Weights of a small mixture-of-experts language model, trained from scratch on English Wikipedia.
Training: a variant of Muon for the experts, 463M tokens, 7059 steps.
Below are experts of layer 5 (counted from 0) of a mixture-of-experts language model. Rows are named router (the router's row for the expert), down (a neuron's output weights, with its number) and show model dimensions 128-255. Each number is 50 + 15 x the weight over its row's rms, rounded and kept within 0 to 99.
After each expert's rows: a language model's description of what the expert responds to. This comes from a sample of Wikipedia text that the model never trained on.

# expert 8
router:57 52 91 32 62 55 37 40 56 62 49 55 78 71 48 56 43 22 28 47 40 54 32 19 65 40 20 43 48 67 60 20 60 42 70 39 43 43 43 56 35 30 34 80 82 41 59 45 49 41 63 33 45 59 46 65 43 45 61 54 67 18 85 36 53 71 45 54 68 63 68 59 50 53 09 33 35 40 36 66 50 50 59 46 21 52 60 37 40 48 70 41 22 29 36 55 50 47 54 78 50 72 56 55 37 58 47 39 73 68 62 39 72 58 38 51 52 15 58 56 50 49 36 35 30 60 53 64
down0:36 45 32 81 58 40 44 34 14 44 36 48 37 20 68 33 52 40 43 49 62 77 40 42 39 30 54 44 48 76 43 77 44 37 59 31 27 45 49 32 54 42 34 19 17 49 48 46 50 45 74 56 61 35 47 44 58 40 77 44 63 30 62 32 54 51 39 75 76 29 45 28 56 59 77 24 51 57 61 57 51 47 70 69 55 56 31 58 51 56 44 49 38 66 62 20 69 45 71 58 43 61 43 36 48 18 55 39 61 50 81 75 61 69 21 35 63 60 35 58 32 74 28 44 59 58 54 69
What it handles: Mid-word pieces, table rules

# expert 50
router:31 29 59 45 58 55 21 35 72 46 48 51 55 51 31 36 40 32 65 20 51 42 39 30 45 32 44 33 56 56 27 54 31 60 81 40 52 52 66 45 57 52 50 69 92 36 39 60 32 37 69 46 37 81 43 34 35 36 17 64 47 19 44 62 54 64 54 79 61 74 22 45 22 70 59 87 62 80 70 46 59 75 77 34 46 39 48 51 70 30 54 35 43 47 37 30 70 30 41 49 39 44 54 33 39 46 51 65 61 65 25 75 31 40 39 53 76 53 65 56 34 48 36 55 40 40 58 32
down5:77 51 44 75 73 67 30 57 54 20 60 61 32 52 48 71 56 63 65 36 60 48 26 56 55 38 62 53 60 69 32 39 45 49 50 45 38 49 19 55 40 38 44 32 42 60 66 27 65 50 48 19 45 25 61 35 55 51 47 64 29 41 56 65 41 39 45 43 45 76 42 46 65 54 66 66 48 79 42 35 31 41 42 78 51 33 46 73 46 62 56 64 61 58 35 66 65 43 47 46 69 58 62 48 27 52 13 52 61 43 30 42 19 73 64 60 57 45 50 49 56 63 16 36 50 66 53 84
What it handles: Title and name words

# expert 44
router:54 73 38 49 62 55 43 16 28 35 41 46 49 67 34 56 25 41 54 53 58 48 36 51 25 57 38 38 73 47 52 84 71 58 68 54 53 34 61 68 62 25 36 65 16 45 25 35 67 66 52 15 32 51 69 60 64 16 45 65 62 52 50 52 29 52 51 52 36 54 44 17 47 71 17 56 46 24 53 56 69 60 44 57 47 66 59 43 57 49 61 58 22 32 37 94 37 36 57 38 47 34 31 30 48 43 59 50 41 24 44 25 65 43 61 56 23 38 67 72 74 39 27 47 62 56 56 37
down0:53 46 45 60 69 22 46 48 24 52 31 42 60 24 51 30 51 26 50 56 57 64 43 66 63 45 45 38 42 73 42 75 58 39 62 25 34 34 56 37 49 59 36 35 29 42 63 70 62 50 57 48 45 45 82 58 69 26 73 56 71 36 55 39 73 16 49 68 75 35 75 53 41 56 56 41 39 50 27 52 53 29 41 37 40 74 45 47 56 45 69 40 27 74 25 29 29 57 73 64 67 41 35 46 69 11 56 55 52 65 71 65 58 53 46 44 77 61 15 36 30 70 48 46 60 64 58 64
What it handles: Word pieces, quoted text

# expert 16
router:52 59 66 46 34 60 17 31 82 45 26 50 61 56 56 65 24 54 76 46 45 61 55 37 77 66 09 76 31 54 53 36 39 41 44 44 71 48 72 35 45 65 19 52 64 39 72 20 62 62 50 29 71 38 48 46 62 35 35 52 61 58 59 26 34 49 70 57 22 44 69 51 27 46 49 64 68 38 63 58 86 36 26 36 74 62 56 23 64 53 59 40 55 28 53 51 50 61 10 60 50 23 32 27 56 54 54 66 14 41 63 40 73 52 33 48 51 53 36 46 66 22 46 49 36 51 43 46
down0:78 37 51 60 55 75 70 54 53 51 42 54 40 44 65 49 83 37 44 47 60 44 32 53 42 30 11 24 57 69 54 49 59 38 46 48 15 49 58 23 57 61 33 56 37 63 57 52 47 66 79 66 54 50 51 69 36 45 61 19 42 14 68 44 41 47 31 53 48 33 70 43 47 66 38 07 25 61 59 48 41 28 66 45 41 56 40 62 57 44 71 40 37 31 19 12 41 51 45 52 58 53 46 75 68 13 64 50 29 32 75 29 44 31 62 48 47 62 39 53 24 74 42 54 45 47 49 44
What it handles: Mid-word and year pieces

# expert 6
router:60 74 49 37 65 46 68 29 51 81 32 54 75 29 45 41 25 18 35 63 44 31 39 73 26 45 61 50 48 57 66 67 52 49 49 33 55 34 69 56 38 58 43 64 50 52 22 38 40 66 50 47 50 43 42 44 37 46 61 60 66 47 50 47 38 24 29 64 31 27 86 42 72 61 16 59 63 18 53 72 36 58 47 47 80 44 62 24 57 46 59 33 50 34 50 49 47 46 55 26 87 45 62 03 45 40 59 52 45 60 70 49 54 48 21 61 46 58 48 36 36 47 57 48 21 38 57 56
down0:22 68 32 53 68 57 38 49 16 51 34 32 29 36 54 56 65 51 33 48 58 39 66 58 50 82 43 71 57 52 21 81 43 28 57 61 12 27 60 34 62 50 27 55 20 42 44 39 57 61 47 57 73 65 59 58 38 68 49 31 67 35 30 55 45 45 57 21 55 34 50 25 42 44 44 57 25 53 53 67 44 42 78 18 43 52 20 79 67 60 63 56 42 46 28 51 75 53 53 43 66 55 61 58 57 06 39 40 39 48 57 60 25 36 49 35 38 56 44 68 40 78 20 42 69 59 32 37
What it handles: Subject pronouns, auxiliaries

# expert 60
router:52 39 55 45 59 46 18 32 57 65 29 70 51 77 61 29 55 22 28 42 30 67 33 28 48 47 58 69 61 21 53 57 67 72 66 22 61 63 40 75 40 71 42 86 65 50 68 55 27 48 58 57 35 39 47 54 60 57 23 42 55 31 36 44 21 59 70 39 38 71 29 14 51 66 39 45 61 41 53 66 62 37 71 32 33 46 51 55 71 32 58 29 17 31 19 36 50 50 29 52 45 55 51 58 16 63 45 47 45 47 20 70 46 27 25 53 57 58 47 46 84 56 53 58 08 48 67 63
down5:56 42 29 73 70 37 56 62 59 42 48 72 36 68 56 67 56 65 52 52 25 66 13 50 65 57 47 84 59 48 51 31 69 51 53 52 46 39 20 73 16 40 24 57 73 45 60 33 69 38 48 29 91 59 58 23 54 43 64 80 54 34 35 71 42 54 26 51 49 99 42 51 58 46 47 58 57 77 36 34 29 58 72 67 39 68 58 54 26 63 75 86 48 69 48 58 34 64 34 60 62 47 66 44 27 48 14 17 73 41 41 52 50 73 44 51 52 42 48 58 57 62 47 67 50 47 24 44
What it handles: Institution and award nouns

# expert 58
router:34 60 52 38 55 48 57 18 46 33 32 54 56 42 35 58 19 63 71 55 61 68 29 37 37 41 51 45 45 68 61 60 39 60 69 36 68 18 48 66 12 55 47 66 85 66 30 41 58 42 36 42 42 61 57 58 78 30 48 46 48 36 54 57 50 38 53 64 66 37 26 31 59 35 41 60 54 56 46 61 57 51 50 21 52 78 40 61 56 49 48 34 38 43 49 38 59 31 38 78 62 35 39 35 42 28 44 55 46 47 52 85 47 65 84 43 46 56 24 25 74 52 46 47 58 60 53 42
down0:59 40 53 36 49 52 54 64 36 34 31 39 22 36 69 65 60 18 42 64 70 46 42 70 48 44 23 39 68 60 54 72 41 38 80 57 40 69 55 23 63 64 53 74 36 71 69 86 54 79 61 60 88 36 31 65 57 47 62 42 32 41 52 18 69 21 55 57 53 55 47 22 76 54 58 30 25 59 44 58 51 34 78 32 60 53 38 55 55 30 84 65 50 14 50 36 60 75 63 55 38 58 26 57 75 31 26 54 30 51 72 59 52 69 52 42 44 66 62 36 35 72 40 47 81 38 40 70
What it handles: Ordinals and comparatives

# expert 20
router:41 38 68 49 49 20 79 48 67 49 17 63 43 34 27 76 60 26 33 12 43 44 46 51 51 40 50 62 51 54 48 41 13 58 51 18 45 33 62 31 48 68 43 85 34 64 61 50 49 42 82 66 60 69 72 83 37 49 30 75 74 53 50 54 47 35 46 48 45 28 58 49 62 58 55 36 41 54 46 72 55 44 51 65 61 59 75 40 83 48 32 34 22 40 71 53 61 39 55 29 45 58 48 42 72 58 31 57 43 56 51 62 26 67 32 65 75 43 21 64 46 50 48 33 27 39 39 22
down0:56 47 30 64 34 37 46 51 30 44 12 66 28 57 72 45 62 47 38 45 37 50 56 77 48 46 33 27 72 53 24 44 34 62 38 43 31 40 48 41 75 38 39 66 10 53 46 76 45 41 75 57 62 33 56 59 33 60 61 47 50 39 52 42 46 40 54 55 52 40 44 32 59 61 50 12 18 36 47 44 49 67 71 39 51 79 33 32 60 20 69 52 31 55 28 43 48 48 44 40 73 44 62 31 67 37 48 59 22 46 68 44 39 52 40 63 67 72 50 75 52 75 55 58 53 65 49 39
What it handles: Sentence-opening words

# expert 39
router:36 70 70 36 46 41 31 41 42 49 60 38 45 19 38 57 35 33 71 39 52 56 38 61 52 70 52 49 55 52 43 62 37 49 32 48 63 57 29 50 71 72 52 32 44 43 57 35 49 62 55 05 42 83 46 55 62 56 28 77 41 50 38 66 32 64 38 65 25 66 52 51 50 49 23 44 49 41 41 59 76 72 43 70 34 61 53 57 80 59 76 23 71 59 17 81 88 47 30 61 68 57 62 48 45 63 64 51 40 68 39 77 41 41 27 40 49 60 64 40 45 44 46 50 59 47 43 49
down0:20 81 71 34 49 21 30 56 21 40 47 42 49 29 59 45 32 60 59 47 59 64 55 74 44 62 51 51 58 75 42 52 53 39 46 41 42 39 60 17 34 43 57 47 13 59 39 54 43 36 59 59 62 30 53 72 40 76 51 37 70 47 46 38 71 27 41 41 89 20 24 27 56 85 70 37 54 84 72 40 46 48 63 33 33 56 06 69 44 35 59 35 46 38 33 70 54 34 39 51 33 43 29 48 51 55 53 48 20 52 75 53 58 52 49 37 80 80 48 47 08 58 09 68 65 51 47 63
What it handles: Sports numbers and stats

# expert 15
router:39 60 29 73 50 64 31 46 48 61 77 44 76 60 51 30 51 29 54 41 49 82 23 30 46 53 64 54 57 68 60 37 40 57 59 00 55 58 58 64 55 55 32 74 49 60 40 63 47 56 59 61 43 70 53 74 29 44 47 56 45 36 44 50 40 56 81 75 66 69 43 31 42 33 59 38 77 34 55 53 34 40 68 55 40 60 82 35 50 38 42 50 26 72 43 58 22 55 41 46 50 62 29 52 24 34 39 70 48 24 49 42 50 66 19 38 70 44 47 32 58 58 32 61 20 67 23 37
down0:40 64 49 56 69 57 31 61 30 47 50 27 48 56 58 53 49 56 34 40 52 73 47 53 49 38 34 56 40 68 40 68 35 37 52 70 39 48 59 53 63 34 20 43 10 57 29 80 48 43 64 34 54 53 67 77 36 86 41 43 38 40 33 23 44 31 52 57 88 60 46 16 73 61 55 32 57 41 45 40 27 45 68 62 29 66 20 59 46 52 77 27 22 38 26 56 55 40 72 67 68 60 26 58 75 56 42 59 46 44 79 48 65 74 37 45 46 47 33 25 60 65 38 37 59 32 65 62
What it handles: Common nouns after the

# expert 25
router:55 53 91 33 33 47 52 39 56 68 28 64 66 49 39 73 46 57 37 70 45 15 31 69 45 45 33 56 75 61 49 39 32 47 83 33 34 43 72 55 76 68 38 57 74 36 51 38 41 44 58 49 41 59 48 48 69 32 39 52 28 51 49 44 45 46 46 52 60 37 21 33 68 39 43 64 40 22 54 69 61 41 59 67 52 33 48 41 28 52 64 64 22 53 54 43 74 54 57 74 67 35 62 44 69 46 54 63 55 52 52 59 48 42 39 82 66 58 62 56 41 40 45 65 57 43 42 37
down0:53 67 45 67 46 40 62 56 37 39 23 53 50 38 63 45 57 34 40 58 76 26 56 55 41 58 29 56 53 86 33 45 33 50 75 43 48 18 35 58 57 41 49 38 27 56 28 96 32 52 53 63 68 71 64 88 43 39 28 57 61 57 51 28 34 50 37 36 58 49 44 41 62 88 57 61 48 51 53 34 49 48 53 48 23 65 51 71 44 40 40 24 80 21 36 46 39 43 84 44 60 64 56 48 45 40 62 54 50 41 67 46 34 44 63 36 67 86 31 38 33 50 51 34 44 53 58 38
What it handles: Units and numeric cells

# expert 54
router:50 55 67 29 67 56 38 29 26 43 38 57 42 66 46 55 44 39 76 76 48 28 49 56 44 59 34 25 72 58 25 80 34 81 46 34 58 60 72 55 67 30 38 48 53 28 39 88 19 62 47 45 72 65 37 56 76 44 25 74 44 31 41 49 21 29 76 51 67 56 55 17 39 59 44 42 59 30 45 55 49 32 47 41 59 49 71 54 38 19 65 29 58 39 43 40 60 73 32 68 38 62 59 48 58 39 41 25 56 75 36 66 56 30 64 66 60 39 66 56 52 39 39 50 42 48 72 61
down0:44 52 31 50 76 30 32 15 29 42 40 75 56 32 58 56 59 69 29 69 36 42 45 64 46 46 27 52 53 58 30 61 52 49 32 48 31 54 29 37 61 52 25 58 31 56 42 69 53 23 56 71 66 52 51 45 50 53 60 43 63 52 42 52 38 30 29 37 82 40 38 30 71 65 49 43 28 71 58 41 39 56 79 05 24 60 37 50 21 75 42 52 63 35 30 39 43 47 72 69 51 45 59 61 57 37 67 64 32 38 68 50 44 55 38 33 57 74 60 30 17 71 55 29 45 76 61 30
What it handles: Line and row starts